Below are experts of layer 17 (counted from 0) of a mixture-of-experts language model. Rows are named router (the router's row for the expert), gate (a neuron's input weights, with its number), up (a neuron's input weights, with its number) and show model dimensions 0-127. Each number is 500 + 50 x the weight over its row's rms, rounded and kept within 0 to 999. Numbers have three digits each.
Before each expert's rows: "mostly gets" lists some tokens that are sent to it at least half of the time. This comes from a sample of Wikipedia text that the model never trained on.

# expert 1
mostly gets: " vocals", " many", " two", " Animalia", " Synonyms", " four"
router:456493462483330604524445459554506558513515538501502549534472512571628575481426485469503570438522407541427468471467445337415462561523526542498510415592529584559496534555472492499492571509570518497428489564574466484479587518474517574491455502469542440528460481472473499580588469432533416462585527510516537406563448478511521484550564468450485496495573526491544507469577509437526541438591
gate0:573546496519482446507528502514532547531499537534552503497405515564504496413415548467450486417516408555577581472465508488580470517426557349545539472502434476520599597515487495525481482499414520512574370399424498510427446481473569557509447445487422459494486528473519492521411564510522544434474455542532567526478527462583591496455507499421446485455390431469529505364480455529531556479584
up0:530552503574480447425498489426432583452493413576502522479450528481500434470470503442527501463480427557400510450549486496504556489458363513458481487578479512535546474473562519437451492455525455442418445392571518581430476470466551538466492547453505565403549560527521424536400413473552462447570486506456474454496583417504443518502485448464478483476621509447480529494324403571466414490476
gate1:506543422450477477553549470489460559404564480448470566492519467436488549542400479440535498568462451522542538511438499456532486468479492444398593451518569489467490492546554507567537546485484570552529451537523544484505442500471592525399560457558481519569562484413450487544531546560534523515483438527551447499565463580496423491548510507495563447538378508510548513476517584378535407494517
up1:471445464617548418512489467525538521514497391556507563394428530526487489431488590453473591507472446469547497480591519406468483462573509389485529564541468498482447450465453518534508502572519535488532416416451528578543473453486517491561405549460448468436471493384490542470491446574544544522525461521520459509472462431525523412509544488559453564504586531521501551531491477521514509570450
gate2:526457486470512495401488547460580459424517480467428531517572452582477496495437513391531460530473447506415488525486636470508497447422462489452409479525490503509491525464529543556549479553576502518564569402472515538547534505540530518454485506549467470517528451457500424532561483525518534595470525534488542473602515470414469514486428507517536582514580503475564567594478587418502477420527
up2:465522494521516545468510561497521512532461551538459635478502472474490474464473516662461456474476489514445499472574456468553477441478470493599488461490515490539590494431460476461452421603481453465544483574429566390418521558518485486460543562532407420547558433478439421482421507584575323497492389347475505509426506525601518505552434477479519456512486526567471490483577494481491476508438
gate3:482459484544501491504485428516487521462502532502532521542474523527559508464483479456470575579511572411448488555525535455482426519448509518527499397471494510446529398620462502527527472483514470458455508570483569471543578489473541455529504536543494492576582505442499495501542521365618468514478535584557479504505544570449466404473490530506549563584544517499427431446450460421479480549510
up3:489523455452477492485463494422458601376526549519515362529542524530516473491476566416544419439439527590556526504506572506495484500559493453500500543430463459589526451561427582509546494557414536576463486410550505542547550435600508484497453421383545494465531521471480578499495559554419509505545454470483640581481552508441525499486539462514528519521434414427558521561451463524412570532469
gate4:510463536452501520517494520451543369524486501472594426526442519530512586546612467452453505449501561557522438556620454466505515439486477523378517600630487449502493501499536478567556456447570567432548569405482491488483522501477585551551470441454472495550543512508504430588530509478522466467500464481509522422525498564492515530519524421492498485511488480465541438575523517588540538492492
up4:537549568527475470527497477524451450539557503465455493433532480490576469582515480495470567430467463516541572486499459576458601469568559533483463543537575518483434470502528495468553485465519451492543528576572496442445557423494518466366562565538510446486493579587480479478505486434457567397519459512552435519578572546518487411492530556476469456511535377446548560470472585454494468530344
gate5:533532557581505526556420489459617524438544510538454440475497573523579475475518514551529544490482561494493573471508431598622440548486453500509518413493548540385616561526500508536528444526591483490514468502578501485408509493510436467440486468465482482508548488476515361607533540400565525489564499543541529514554519566527525532482427507549455442595614556533522497370535560488542480437539
up5:508435517470487411560469458454586481496568546485602493558480420519556467564511426519511408466425517581440431588490468448503451485455460486472444482464409481408495477570508676398446532462531458499549483550505411482488424465512451505512514525494498510479580544462518530575505494444506512464556463492392455508471528545527445577548572592513541508513451461482481567526518512455445566476539
gate6:455464470582495524499500521566479493488524511501408448486423466473506532391472480537438570532433531543424525512468417442485477458398527510572482423534461519433458521480513395505626490513572477517403468476470655571471522541489554551562504428516471485403488474544425426525480544486536451450483482567551481503489574456498496449462513564582543595525518529419560480480446466398464372582519
up6:617489516568499454454503463545549471497468472532540478587519389465537523352514481493575543507477425588430531444460503493486467460513519529456478487411531592506536522607464470493508439411564495512482404578426498623472504502472495548455469488462512484464457465545491440548449576470486438520433495510458447531570574477450520445472493495542463546566521563525451381545492523418430508627568
gate7:477439528404500526405554520501625445449471536587496489476414554501502572521459508483438485460442495492457431532437472471493509506521496468471545400526395451459503552501480529488483563568393517474414496461423625542485412571542476544527473389498529434478524572542447518513486554497439481547535509504404510549414380510462550468550447395527490573448502382485553453512436497550526440498602
up7:473440421412473533404495534490484459421548593496457380575475540464464504512511459522509537472457531500501379495467461457503508523488495466439510489483499419417445409469518616473493490506450552563450579437508454531537454458530551512546493504516508493539365536517490517473522523521509474521580457473431542458552561462519530458496488482496456465531469425498489459563477606504581473509406
gate8:476520518491500552407508517496573466532462473491448462493498471515544449514564480486520564506468569444508522574524405486530419522466429505563575481417523518472481570499509480531414456457501473518530484566363518513549494559478515459545494540471478505543531489534563531520576461440422576427516464489486488433514520531505470390489499535550462549488432525487494462515539411361500503533463
up8:546523570542427526537394529398558475612369530499417514516468502550477449439505546482472542481477420498521584560406496503502495481540597491515500469477448484511490505546436434454529570461506433485487466582501521510480473573455487374632504559522458484550488461539521472579576533552481584527558410482476557538529444514468457465500490493550490543479513518434494464491547426464482488609503
gate9:512547450473488479487518486449521490416416461468478512469491514404506519566535531405563533360489465528481450521450487565420519477474430460454547489602494486459487474506574464557525581422446523487493472485513500567478545409527500492456534524439553407631597575471500482533599541553414486529425552560529460553465450478472498578606355461515471516448463517415407491463457523498511476489501
up9:480563506536420455525500479502431527504384552421523544550454511400538505501432489494433560439524445457521469573569425511402504491557505517616516534538536468475495474578507380546580574482505494516529470503521547477480455424506474528451522508449572505505581443557449489544519542526492619426475549535499516432436456525462551461483522584581596427467616628527528541464439523492433579434506
gate10:505507476560538527575506472539542501494523494447489551484528511494510499406475554534472511455497538498489506442507474475449445483494450465480509514486432589515460591500559504531451529523546483451507527496466426497513503548520542557505492491523580505474504492467523559443494499456558527461518596481541518524600429571475466412515388568547493542461461508507520468524487420540552509450484
up10:493518425479465515532572393482443544529539478559541526482497551497487533534411469503582448514353458569501460426530497611397528545447495474483459455491491531494532486417484505522463453458384518447487501472502479529452514501527493515522535427495507484526540599532407474512418497526486410487481473545469470505435565423502516517447550507568467519488559449564589434542501395565452522426541
gate11:541497443510521478574566545520537548562522554474494481451476550463577454395616491512560453472512561407528386369419484519443450566465513579527459468514442567512486536464509444565459538482495530480528452499548549501498485471559465561478456508550488466470502385500473542514471465464469531536377529467524493530560504499466545509454542515480526479508534453512486526546551549412636497603557
up11:484475486454411549529452534540548476443456397520599530543452468447458370433608422488523640488520452494571446341537503502470447516596476524403503526494517491470450480550479534515526528545548479491430525463454488500543609470431478370537498503494582483462531464511547488471494473588519479557646448551487541481616464470436586514479465540425551532422390536432484502534501474487489543537552
gate12:497561455551470513562548527597519429483498534459436446527515533533519540431530606419557462448548567445539440565501434420547526501461479589507525468510444557498570476599567462528488424501515438581543550503480429362478499451503516484541510521508484389582539411468478486524505487431496479504542531548469454534537522480480482521489467523427539471544522430514498544580451541567484530474532
up12:517551482460393567546499495459480548496425483466478481394535401483496569507519461510604486459550503518452517540528514448491506503539441545375531495421531474572518476534543555461570412498469474496544503517525464503398520520497479439466529451444501562444532457542478431591446525520543489527400507425434482505568525570497538464504459495513500463508432493446526531538491571561511535413415
gate13:479504440553512459514439504552558447545485427510418568480530477493458508480557453546583446456483489561573540534480384580501459459565484463567448550472514542506481495536516524510544476474452531495505482495463502570495463454566493477644470519557491561539473490466583485615537523489485468483490532551556467456554589507512562458458509572503555464499518502536525491535533531494557471519423
up13:484441567480586547437520487514504442434434456453413503480524545576479505478493502439497588493549494470553465550448597587578496492436496512557492467555487472424474408500496516544568480531496515514533467539438500453473514495545505614611422568528523538427482474523471543534513447422457479513408569565506510534455407504477530541531472426497497487530544470456477569515485390576502529618495
gate14:444551453417567574456545476526497523460541476507495520507500461517474584513458545449554492435485586565519463516511514455547535453399465503437497541471519472521491575525390505472458426452495490526462530451495444383495509463521449511537540530442526372478467501490444450486433527518499431609503443504559570505534514485463521443526494409459511505514448484433380498618494569573562411504451
up14:395475460470495504501432579527509484577533522589564553546514486477377482487531513429556542570564514487536425529588581530586586451453499384489501483443510482472508515490493526569531386513430533454528522409531515494574444541463520437516530477444442450493547476371472538495508447597546419611479465503619487545471454508489599488467539419581577511586555464400422485487386580474402531524521
gate15:509469504459526547479472501454529434557510420450565487570448548539458414504510536524510422482538464527591480527443565642468507496421500536501561493523490527522507488475548613496485457389627477582479401448454560508575483485492500506569493510509511517578512472434486521502463492605529518568495509493606461546447474552526524534486582497482504524494385545443480498482469435464516385534400
up15:474532525447534487515530469422491489461503505553539545517570518408557535432407462531492599512462476506474461475480389495472471466458548536516552548567588510547399461505479367491579570485470588488505490484540501478519405437522490520468515538413514423529510453401558526628500505611536498456492557489569512428611496536547454541517396387510579436491488505540509580515521560476555514433547
gate16:473407437483524531547501512484610504476511511461459481460463518515440464489455448551404554539607511563443468484510548477461543486409605588466572565502551552543509503582392485491494511507550510577583419549469481422485543488621413571525481512526383512556406480527494449596480477467508413538466492513483526406527586473475579494478452492532571419430551441474485521473452548506458527533429
up16:416588380508473490451535451540447540540534509442476533474530474490593521531572553423463532475519499486481474450574501514489513540434494443478446527573531464504441477537474491624463508519481539407564464405553525448590562476513492488510517558511542532495516432427519496513531570494510479524436478459515539483544551569516531539491445432379573325425518534481486454467484457462578591573539
gate17:525552481590472472501540540426535518527538553540457428453537494574533536410543490498548517571521497392410548607498475440544460439413432489429489521529413440502513518446486490470547462475525496509500476483494479436539517532469473482448586471482505472532551517484417518493507566502532570482600482480423486494547481515483433523451470484543465530476567527441476595468500479578443630516472
up17:507583417519454491552469475499494480487537563497588414442549409423461473558502523479588434508589475482512555669391442599493514511631486487589452563517536521544537477445579495570519532611424499640411471514490462566476525540528414477550471405541475533457530515512468566412512471450532554521527405569503459412549475423441522499528499593475552480531525568581515529506455597489530486463462
gate18:497488500481445526431482503529548519498441558436567532495398489398485522576586477556420546549504558555508432468421508434524525452596513518438492428595490464555511574524343572553402440480554532496493431498394493507569536422510543472490437479508557396568539595531452461520411481593448499443602519505471540470559596472620463493459495450524433464443594518489518479547544523577479581524464
up18:452412564531455513585430435475497546560535579485442477417594527395497534562597585464558489520466528423442538511490494479563506517471554411577460459455487440537528431457428540458529453461547510459496425561523438427462506493482559510557575580482513447457571463543452503606501542522561428451514592586505458479541629469542495534464424448468484528441459559442594481532586508453468539492582
gate19:459498414517525598508564450510504471546507570492539477478532516496486451556530531461445514499480498520485455482425620429465501533533430531561544503567446436510504453463456515532503514466510509475438501417522556595499506471443550601481439489461499549468515484539445438534485425508475446550583528569412541445496526396551567455529477453466486549513488520463612535411485446628594452511444
up19:485564480423501475603527597453517599482542446487495479425468529467567485502455545486522392495538519508573560471517537649576544482516515504534448518509469477583530518512442537540414489434545459540495486521516484506490467564469555489476528514529494589569451433450572424488501503569460509497419572549509445567487467479522528486518467458451520477455644464508527501485534455537529511445492
gate20:487537410486462472552465547465604564448571437463551488475466550494527529458534480519465354515528570459501433468499529475492556528584427476412461416561487464549569509569489514607469473471599510487515471511449539430469494470456491525447536520539561469475569508513487507521474429523416403460616478552563435464454509531530479559457507483494490551581570445350473457483493410525439518518558
up20:391480510374519476456538418582503564431485512510412407465447483494473449563427533443528594596482485452473462474506365582510468473511463522532508467464463571518433417496453537515479437575451519561494492493566435448493440522477371553468496537519432502464482543483455472439464534606499454520477445446420550454463518478492516523502612484514559466481478521557516603475427355433520543385500
gate21:479447544504511445548464505451518383496489627548464491486518550436441446522464482539521503448507512397454459540496523333561516480451587567419450496436575503593529561504480522492547637533437450595491541488481523510444505402459499507535453429449528458568479458536512521456496523559586544537406505544472463492421484528454504478427590428490469424523470486585521474615485520504503520518496
up21:415552461512543417484464473485475520472503529515452460464488499469560510547507445485466435520515523469496451505523569410520453523491493413561499548483519388451547462430454524487516488489544456507488410495566558461421567434501454355548536583529470497440541536618553503552501510522456492597481413509443501506555596417630450538586471577545529525459552553471555569539519500429485562505488
gate22:558463445535461554521496408549536502559520462547550551604569419486531450683489512558482491528430529485548523459563547467500478520578442585442563586384460492506524456494455472553523471513479434463534460462504553431474580513492433490508460546447508530394427485524377560518487555455554514508475554465555513537603538493518567534500447479480458572425549494541492497407442525506551474560503
up22:473489551560500433452397522582402436493515491598529523523518513516441493467476431574401438555459493454474517574619426535461470425414566487579456532463559525535451547493535498507563515527543498502532426464503554574528490525400509441454474496471505576535491423433481574476510398511525571499473472498557542500601471550610456552445556538496517496495565510480511515596468448444536462384442
gate23:553469540505561502566466497519495513453459502468449481545540494470456487553510552502377493541455468461458595543531539432523487533524508392485521509545520447419468538496411479564525485493462543513569547534509493536480560506498508453452544597484549486469434568540487517472477489473535534465492475499574496639578447504616518507534503460488501436552503554526458554440528442551537490540423
up23:507534522536545465507640519539531464550532519477504505473537533487486614508413429450484534552529569525490461563460504456468476490577517476496486533509458547473523440393513519480521491508494497436557437436538526408510481525511484515501559584541393477453521495472473510447522463473596512521503574465500485417480418551537488555447483514524480471471576443600559573519466375496475455483503
gate24:483523428601480477546628506411438522485369488547457492414517451444492562449502418488551545523508577447521487436564459462500424445457480477535457457504376494400585449533449463449470512510523538435446539520622488462500487554510472495444505609601383540434447468524500520494499406445490508576508395485447470411477490511464418480486505560531578458586460511536569378437498559536489467555513
up24:519500574514564558419570442539453479445520657521488478454545522474520503444470511425501432580559542563555505451527480456548525469504463430528516495481453638511514514476497398495565529560537560458523536481583488452477413504507476481515578380422576522484462446549555553570491456482421464486450560543464578534482513391446475512424483496506571491453444556540455511489482521572336453495517
gate25:541388478489468388444510511564540535449501527487628452479490500502469553464558477519444441555542542494520583517481465508449494423442556450590622498528532567512457458487613431543527516499560577527429554441523478513462538572564542415529480496540494527565497442545500477544434457437571571495545452558497424499418426441515463505453458574572544505543542584522484490578510429484511435535619
up25:452386495511494520437488483514435525496500534535462546509453433604433450503462414462512458540456542488522579496486582500512467470472481542403458426532486480553398545570510476523549537476430508537451515541486526481491496526522521575482426479464459529443478553506540453487519539456546500439584483575492468468392528421567569536479652585648536493454579488516489444509531393559525441600526
gate26:404477495477448590494618497464500494486441479489475470549508448541471458505466560553543465454466561377524496509496568452536509491398371554456373445486388457556578447440495419476467551520584495456535520432522449570461462529482474523459560467614453577495376452445532454459469504473462460517526572455506500431526540456520382506526435424553560509563555524545537491478473507469520533474559
up26:450415519419445443504565538500512447427445492442533546491493584477501502586465473521531530560513494571546511610452572515564520547482523565600406450492594549486521531568503495572639485441594444541661402538448469445497461483481464439526409447481519422581523497473566503513592484549516481506489413460542535546446446490506499553463521499480454528457508445459486396531503504413514535487389
gate27:599520550417458595521535523531489539487461553478541556462490508373461587464569490475563476460549419519472510502484440471561441497460409498587507498491503520424528462477450487411397500502445497427497515584489568471578565524497505564477458520559503507467480492551439414422461412452545483528464548471454499472535587490506490539484492571464531473531515425507546537420546583510547432472482
up27:527511570450502589525474544505471494576471472418534483549445427461501432480526508484491481492498468434406515507474461483489419418513517544463471483477496539439459451523508481509507516586535402491542574443522559525493527521396458513545360548476484473421502554482415553470534512551585516458501401433434519514526547590442493502531522555532400456524541546441521441453530559489457471502531
gate28:539536499467532479507415576438489485478601472484494528443579435481507417458551559444515474482468575434555526530507559594510386525503534422527530451572495508454445596540457531429514510496526520467547552528444491553502477515457478462511418576419466561437522537567508449521616422426466601427500483571465445532455431523295461487370459446521475477475444605492487441503522505534555572510500
up28:386432455512580496490484526499514600415471509538459485573538445585430500545431494563490439538512475482499566498531531535447517487533565415514536536555478627379506440480426435508561493475521575505549477449482468546462467556442414493488573478555538533549491454482462473484471654496403541487562464446498586516500428565537537567445552478484504500504492470411552505514378557547490482461515
gate29:387531527618457578455516532524432472441455573568454444565557541579557519425509497480457519496526476458512524394526489455419519438521525461491476556482497497412444501418421485513402518590494566500543478438524409450489516441536511613491563522535477463544431501434486559453528483553436517532458418560597500500505537444579513524448522488480542551473489581499548468410428505457473447508517
up29:602576505461502564578514578442494519446440411534477514473440459465506528540552475571421469475473541480430405443497382465494492457460471536575482582553469479578553558454445453499463425448489555574449600454523473496442492507512489467606481455509604461509553520588548427478515389416559470572492545521481485579545466495534443522473501543404400495490422506509377550567544498426503502520592
gate30:490515472505549464540501501549543622565557550481470437531537466590576462534448459558506486536486581504511511501486547464428480486484479544496541432497616475508498496550494485462503474543494580550434490494546477499584471496510520448496439561514509500488593520481527393567519615462416435496420501439574565541531541442566532461510560524537532510429514478452498517562426507520450477460500
up30:455462554610484576437469558517403446577598480439570392473518644537437482520462561509433522542524538427517559476418554506603593522563537503519497528524489527550499585477489522427509489432425519517523480537452564482501485460515406441524491408490515531559485512470457533471534519542501507540639474568471522559544525504532515547475419508468429459459444573495523452569492464410450490602375
gate31:601456498496459551443507537433547465483516488530552498621521487456564576520510433428482522479501500519554505567450573521453475429390451470388529484542519482492510391582530477539500551502417471500371469535542487536406514467491494482536517516531470544561539584576568473438361522432556501546421394616455552488532531608514588584483569510579530485574579540475539459500474407533518533490605
up31:573499495485484496531536486469461523470538481498541600532415505593530510456521554459489451513539467572443508489496505547492492505549527483496480430546470506450442516474410452556456474522515504490434559569382468470513521541533448498502436511469549423492528514620564386535511497531579530463517519524472495466530570534529507529473493523477501485507521502440464517501559449459504497474561
gate32:541470530479581545517535495518600491503494456555466439537494500489493509521480385608553420514473513536549529531584463484590445457488472619374481465471479532333483493452481490469443497473515525516532442440425557513485453528519500494430465492544436507489529462477487406507472515488433460482571544500471462456409484418440455478510498564423514542539584534409502466439572491452536448443527
up32:539479477481491505492489488446630417491547384564473450528431438459522516462437445479529422493500514495530493614609424514409441454534498474375502463611516503471459586465472527491430570509466506505507467380475531638465591515377535498503504536619511413443510530534475417493445480548528485566585486540584623462445513455473599584549564577399537558519448453489421546451464408545521526458529
gate33:501585400479506453574551515480496618489488558452451414488541474556499597539530498551477486523419412493493431472449488558515474482457441532479510477496529527529394467568499482541497472508563434523438393564540603583543508509485455414559577461565457517556442461417529496422474478483482453562540518493496487507476490484513470537455579548497496532483520487464485426539523515457467426486496
up33:501458578513527588538492483500597439465461467561510455424530584402416550473569443474528544526467467518538462515555431535396626424515461485487527544474462482469485585511518597472511563483435471435499548433452546402490465443438461528479514474512431505479522547466437504465457540533428441533500488487558508559493494499498546485545465456556522446447446494535515575501480541494517429464483
gate34:468581503425492505522421522430526510504557517526586656550547502486544517447462549528495490454440485479536504441581527458525384506520451499536483480475484577479463452469497505478511480537453567532521502645476487510624498489457538534443507471466478509474554546485569445493578499439504509566488609485456664490578457535559462522479488489523515597538516508457380399504509584474538504552543
up34:543404473578465559481576492518429499510542569467479525515476522486549421587583509383550507501575450524512508473438531530604537444505504545539483545471582456445538535427444615448494420502471427452636436477523539481571527455522540416563491496533529422519495448545453588517536471515587512461501585553513596407548473480524572417520450501448494517409493553543507478480464438523528506435484
gate35:547529523548569484470515558480435481433470462492451457531462534438562499426491524458512512537480531508487487473600584510519560421504547527474524530543394579418455486454547537425425534518437542494530443550530590518551644480436539523449555539469512462469528611523593453511545495526499472400494442508527433463417428552623494518474530454586425550447560457514493404435490376454442570419512
up35:503493523519462566389507489447476503454518589402498490516430545540573486500455529493442473437528463616501448495493478432462530563596468384525526508454489491551511528428444530467491578599455465451499454452513497523504440513437503421479490456465555502495547510501512493536479540607460547482565508415509438539498596504518451485508489515470511480523611523610480473486446573569534481551501
gate36:459525519517503446452550468568455455501504473532540372556561563542518504378455443453428370484531584532490514502437549527519571507475562516485475574487410538426507562493608429404535439550608519512449472499474461507546435468461480498502512564409511432385445410555432477484531437514564462508526482463619518556429445488410627500408472480445553574509471621399496544491471504498437526469502
up36:488489452438480531411431444465495422531458537484438526508482476493522589467466551534564500452552527405536484544534427504542498507486460430548585448429529432503506412499487502505565523503454544507473579466515498544498399658495543554488487437427507461491486519562473549528528502477511525462437514401480549501498480424444471492489419492535530496477357577566512508572573558579516465485507
gate37:542516536480511482529479521568495491455450456408401498470574499482548464501524476496425480513488533503502568558493495468655407579457404443450451445468516541546474505516469555462393544367417551488417569467443610471549525403513557520510535565590446495536516511496516440418509436510492519565479621552576521520467504515592548497495604497534513416461536530553448450423455512603494476514497
up37:510523453581489497400512543479496467553423524432513527526549453442473479434432458475521589601504583578442510487486408540525540581453530484491527546523472497485469524419452451496518402366430580471432487388532468453495472620452458509536439431528531503488492557486533519511617475515580427564456479507580525531452454513521555457528418401485519541482529478516516511455503440501439554442543
gate38:526584429499473566591466499478532528479440512453480462456510474532583579544519570577532503508539488507548578466500582530472545523477412589540548522483473525424465485473493477441534514499534541558530524541490509489460542477393565527402480486443503593518526437544413467478527494443447470571509524438419446508511507452525480445507433534559544586455584447458449417430468583421538482502463
up38:478396562551449589470590461504536465472556537561438413419483513482572460443448560590422498512573534513549419531493501485541507511494444477531560541507478538456575542437543581498532457414509530524440497415462516387419501550441509495529455551513562506455534363534531486567544411506517518546513466442488473524467546589509509514430466483398495511542489461545516521495603524426538508494523
gate39:516466526612522477515551452505529499519458517537484493569540542517505507484488421415521482415434489529431506530560412446545636443572465478496466454464430481461366540568516494497440539483552567524504414504464455535498551543420469533447577519580569391406488523606585501513429496473457543505540493480470425591523509495488499383487423485571518490464592522499532447473483427476484512485507
up39:323550559571517496491465563495461521445523492483517494417401446529531555564547558466504506523517504516588510552562492507534447568470414534584517531455542517497426528477421457442549536511569567506559537557494477536461532506513512433464521576437437515478485492574535481445539482508378489517484433506451570534510387507490511481598444435536531482485460438525462553600469537455561378547489
gate40:541461411586511527600531556540508484442501528519426466436520496506584437489494495444548595441490504585494456506492528530417526454396469461583403431508468452453500528562393505523400463565460468471545528515412567536519488532507438471433418488460451534457491443491494520452477420614449503521392499467538454497500498391380541566502556494374513550470503497526474526562493506496544467586452
up40:562472535455517456475486488532526529466518478497519463570535553447528537458483504561531507519578481548555480484445598490546545476475496516542470571459544556553494573487582435484462526408497543621449389497547483494560483441545510429525467618494545532626540472551420645491561476494491458585530556531541460455475520545465617503512535540500505509598537534489479468544504555444374552439512
gate41:493526552527387502510514408462479556499448573518516574521568543486498440492490441480474589472527543449543499513450522510587471463427578471583475456450500518475610505568454569518473413488525529555531483574554461502518407522545375570401569444594563530509427425475542564512590491504576407547581554512542562468499470502503563483487445468585401507426513498546472450504529424447495490446507
up41:388464456416574506467496548578438580421432435498553476468459497556382475529461559506533490479454464569417516471500511538531513531519598545465577501456475501537518461520391481522522517532516380515435518559436449480537540539550494493524507511506470462547562596515593530457617459575414426450409538490467533527431605525459523496515533494462552483567491528500459627529396518479382483493396
gate42:451491459416477427449486451516595520566415491544560523511539500549392490474562473414604576522390470419340529525510524502514376466498500539466502450479497514421502508559460576447465454557472525515509539579468510503567471475502595553458538467451385516578530556574513440464483574514511501420528490557467581444504556469604498500391526466537542504501524438507504502529515494457464588594584
up42:566585482543489529513438466465477525508613437466480516465507420566490558553552566434544478519529440523531483457530490471467470487479439547492502484436518423488475513615462465568436455504503459448574475535418571471483530495452535506528482423463515461509476504578570518436560497521463554505438478402526480594517665430412472504535528524423480550551551522539549554489389443471483466606530
gate43:535515472538467422405575435626531420508393549473536487519514501597475485551554455483431485518528537432434446556530536474618514520527460552534461536446533498516481579456504528527547490549529526606496395445487572542553467519412537486512427492507529474476461536408524610531418559490531512534592462469513543472503461491480511446490528511514533539505604473501513485557589510565497531420529
up43:486584527520567579504383485537436543572504469474555476530471511485480495450556444529488508517529452521522509464471447580550475449498499530515536520436498507510424501496476527546542540512550541531456489577567469535478479424568511575493516527471528557531658542548520433588460503530538510495536443497563399505494574585425486495517503591409523501560443525519484432396454510431410491484609
gate44:519450482473484477531621500590606555513452427445588523547547483542536539533508465577476372593443491527442558538524437487393490559499501577505446499494492469469588438550522400562523582442598552517568539589547453545486521524495504500525506536437474455458466490462501499511397477436527550412434487529517538455568491419469440406530430482463501448455566476465493505465490528527506491422488
up44:652520534527472486495438554546400422606500549592531522536452596496405442534546515434511437526465401557513518527552397526444464476502498497531481578534626466550418528441491476437551479490493520539512507501475540537453531454612568488522552565550545543406559506632539509472471550546534512400544561628433462527524488479409456506585493464489485562406392497505452423592532453497388475509545
gate45:506605417546490472449442528562450601461541507543588449566581510501473440493540531521578496552541586533455552502576436515416531476575434447514512448485484485514503568441588453456487520489542606591519547509601482412454477479516495592484477454516555459481543438512505446501442523431534409488548532418506466465497494478557519419464465482535491555497452457491533582463516475478540422543537
up45:526464482457484476491376543530520512448437559570485560488470535509398519450524494450610512554464487592438485488456521538512428475493542467430461485579477433430485521507594492394461530572471505539421499508430536395455563478511498532438427510434499421438480478481430502505555551468471443592516448486544485458542399525473592435549548584504479575465496554381547421502524494501505464491521
gate46:521618460496504496403495456558478451428529488497590400466456468490563503468527429413507565453473486578536517448478506473527480480496411463516579544532511548498516516446582556505452495556462532585436438474458432403503485445516483458478441523591545383506583489503480470454497501559502494501563503400517472384484568488568599521505473507582433495448534534527506498567468458505450456538487
up46:454556486404506498402498514499550539533507481504456458474558471508518542516466498545531472496389515502358551410487426505389486555551464490419599469548519451506554505436528466424462478567532595423538423572491498508490553409528562565471424516570542480458508565436506468449464513557512428497503534528557530463492488471558507493411543441544477514478538548522528474513542453480514497431607
gate47:502429554516467580509471457517464534566515399482607567448513517487528513497518547529504528408491542556462483522596488469510505511475500540412382493508463527459498550456464416624581490500488510595479459509498540566501534480542470439497516522587500502521532533561502453540555539484439454468507486552524471466506549520510568487584489468397457539538539473465453473514524512629509509462496
up47:416563505419611421461545540450417493412414572443480352485533442448483544551483565496481402489537483574480445402563444484439469484457431510465409516521459431498617456524469564554617503545508463622574576407488480547415474507505463563524523526533510314530519578493436528460453574568550399510437461493444502464431534461543492491536494553500511569515459510508476557489463573475500494466471
gate48:493470548543498544639585449559383570462493463537390511480435517528551428484563497475494468508474431520523539557598579382539528487506474446488518431540566525536521463489524482521567487496472590425516501489532584378507479491556507490456499494540451510524455550519536514446577504484478479387491433540496502567440479471527505469580608486470459504569498474428571490530491557475517507476489
up48:541554500478537508536550519484560532492544538444529515545470547524444565598565487542479559543509493629524565520429467561515538524462565507444400487423386480418570526492580477454558428541555511484561512547485450451483514557466529493421416520479417536486451505439514503547528468461510421517565496458447496462489480558556527427465577490590558558495446484424523447407567478503440547568522
gate49:527497562551531454521471575591494529591506567460509499461527564401411493493494581486497519475576502442460427460536480448571421589415545493591478568493530551542559507471452488595479417489488528408535432510535500461427573563557409465432528484481504498512340531528500538539565533475420508511553471534401519559481541446525452554508483488452552532492507569499453513529450584453459510534397
up49:531599505505503454423513549528487510523404466532540426445502506556429530477585478601493387492487435458513512524536507467486514518500492418493486541535524462529525510568480493544545521516553500500517547509508506522480485572499536549535463534528487478528561530523506464505415509504488533505562482521471512525546535564525512519592477492552579518474464511634420461535473464506357495490416
gate50:477543506505582498473555591468628475523514486481517463511532492455484536555425529521496459544535485552497494495659622516434597526484569433572548455563523536549518501439525581563492508537482533457461409442545540487508481447659509536505530491569548423570504439477602425477527498494472540491523631513575481511410441503524534493568394461516525510380563509414519485473508436560430492527538
up50:478459430404491500467523615535482499517545456459489614500406464440531517511468503514433527511363453468501529430479518536574564484442470477520486455471590481522522422494472457462593504485471532496410533511555554441503564539510524425473531473476470478440400506481554631510621531454446491570531496484414492539562502437513488434531555479495549404469574550475456432606551552420524544467505
gate51:479493472576435508523461511415474519538405503457524475541533512467486472493545451530420498461566537528483490428513430569483494499501521456527513561613488496585509463477505501498455570477476605442524446514521543522479508585598522511444547552543506532501516493502519551461474468426398503495451371527525526532492458451562636468493491618621508495471471495476477538540391428424404416462508
up51:524546456476576417506516485496442465474504421525415537544484449478525543601471444523494487511464487552478467546423549512508461475494471525489501587511495489471395543545488557553491467422569455479481468470475437484519476485443509461516448582454554510549404494453537534498515585552481469544515572440502459537481538480449575463505562523406441592490514517435474467411517503466573492490602
gate52:530492616421491520490585503578493611499417451386502547534539471459491470536466503533525493509584527517447439513505560576550460471578483457424487496531598504450535498594601505453481546546555522481432444412584463590537487493516558480532534519490502494554465503508609484436565512528510618494556497434507446485450531562502563532546518492438480428536507510606403493557407424522511487443539
up52:519582610523491460461534460497514443609547574506471386520600406528558527421487454594513477385473541530460476480482494398509601558482551574533528565472490550585522422515520512423509417476511409509355433497531448512510521441505499538489472414616515583552456496495486494413588562413509479523485522440485436519528550474494559497532426487495501450461580515464513479553580503556586487439548
gate53:568512481459426419567504477486524595448510459495557390465462470514532541498486430491376497511522438507441567457434553483496496520512595533509442509455510456491517539567541483539474417463558533493442496466509485511540471523505518468471457490592457375592519476515498519487465497463476452522456464507499513475456460438619495462403497445540455425483593467512466505474479431559491479562463
up53:410484481553449549553436481567406369509494602495483558578528584520480497554493557570542442466528551491432568414553467432488505559493461501555560586425502564561425557515495578399556496508404588572598431464494523457492584449562484528396529553504515512488514463456521507489477485493463529502560594471474596465483485540496547465577420622525542553496410532474505422543601424502501428566489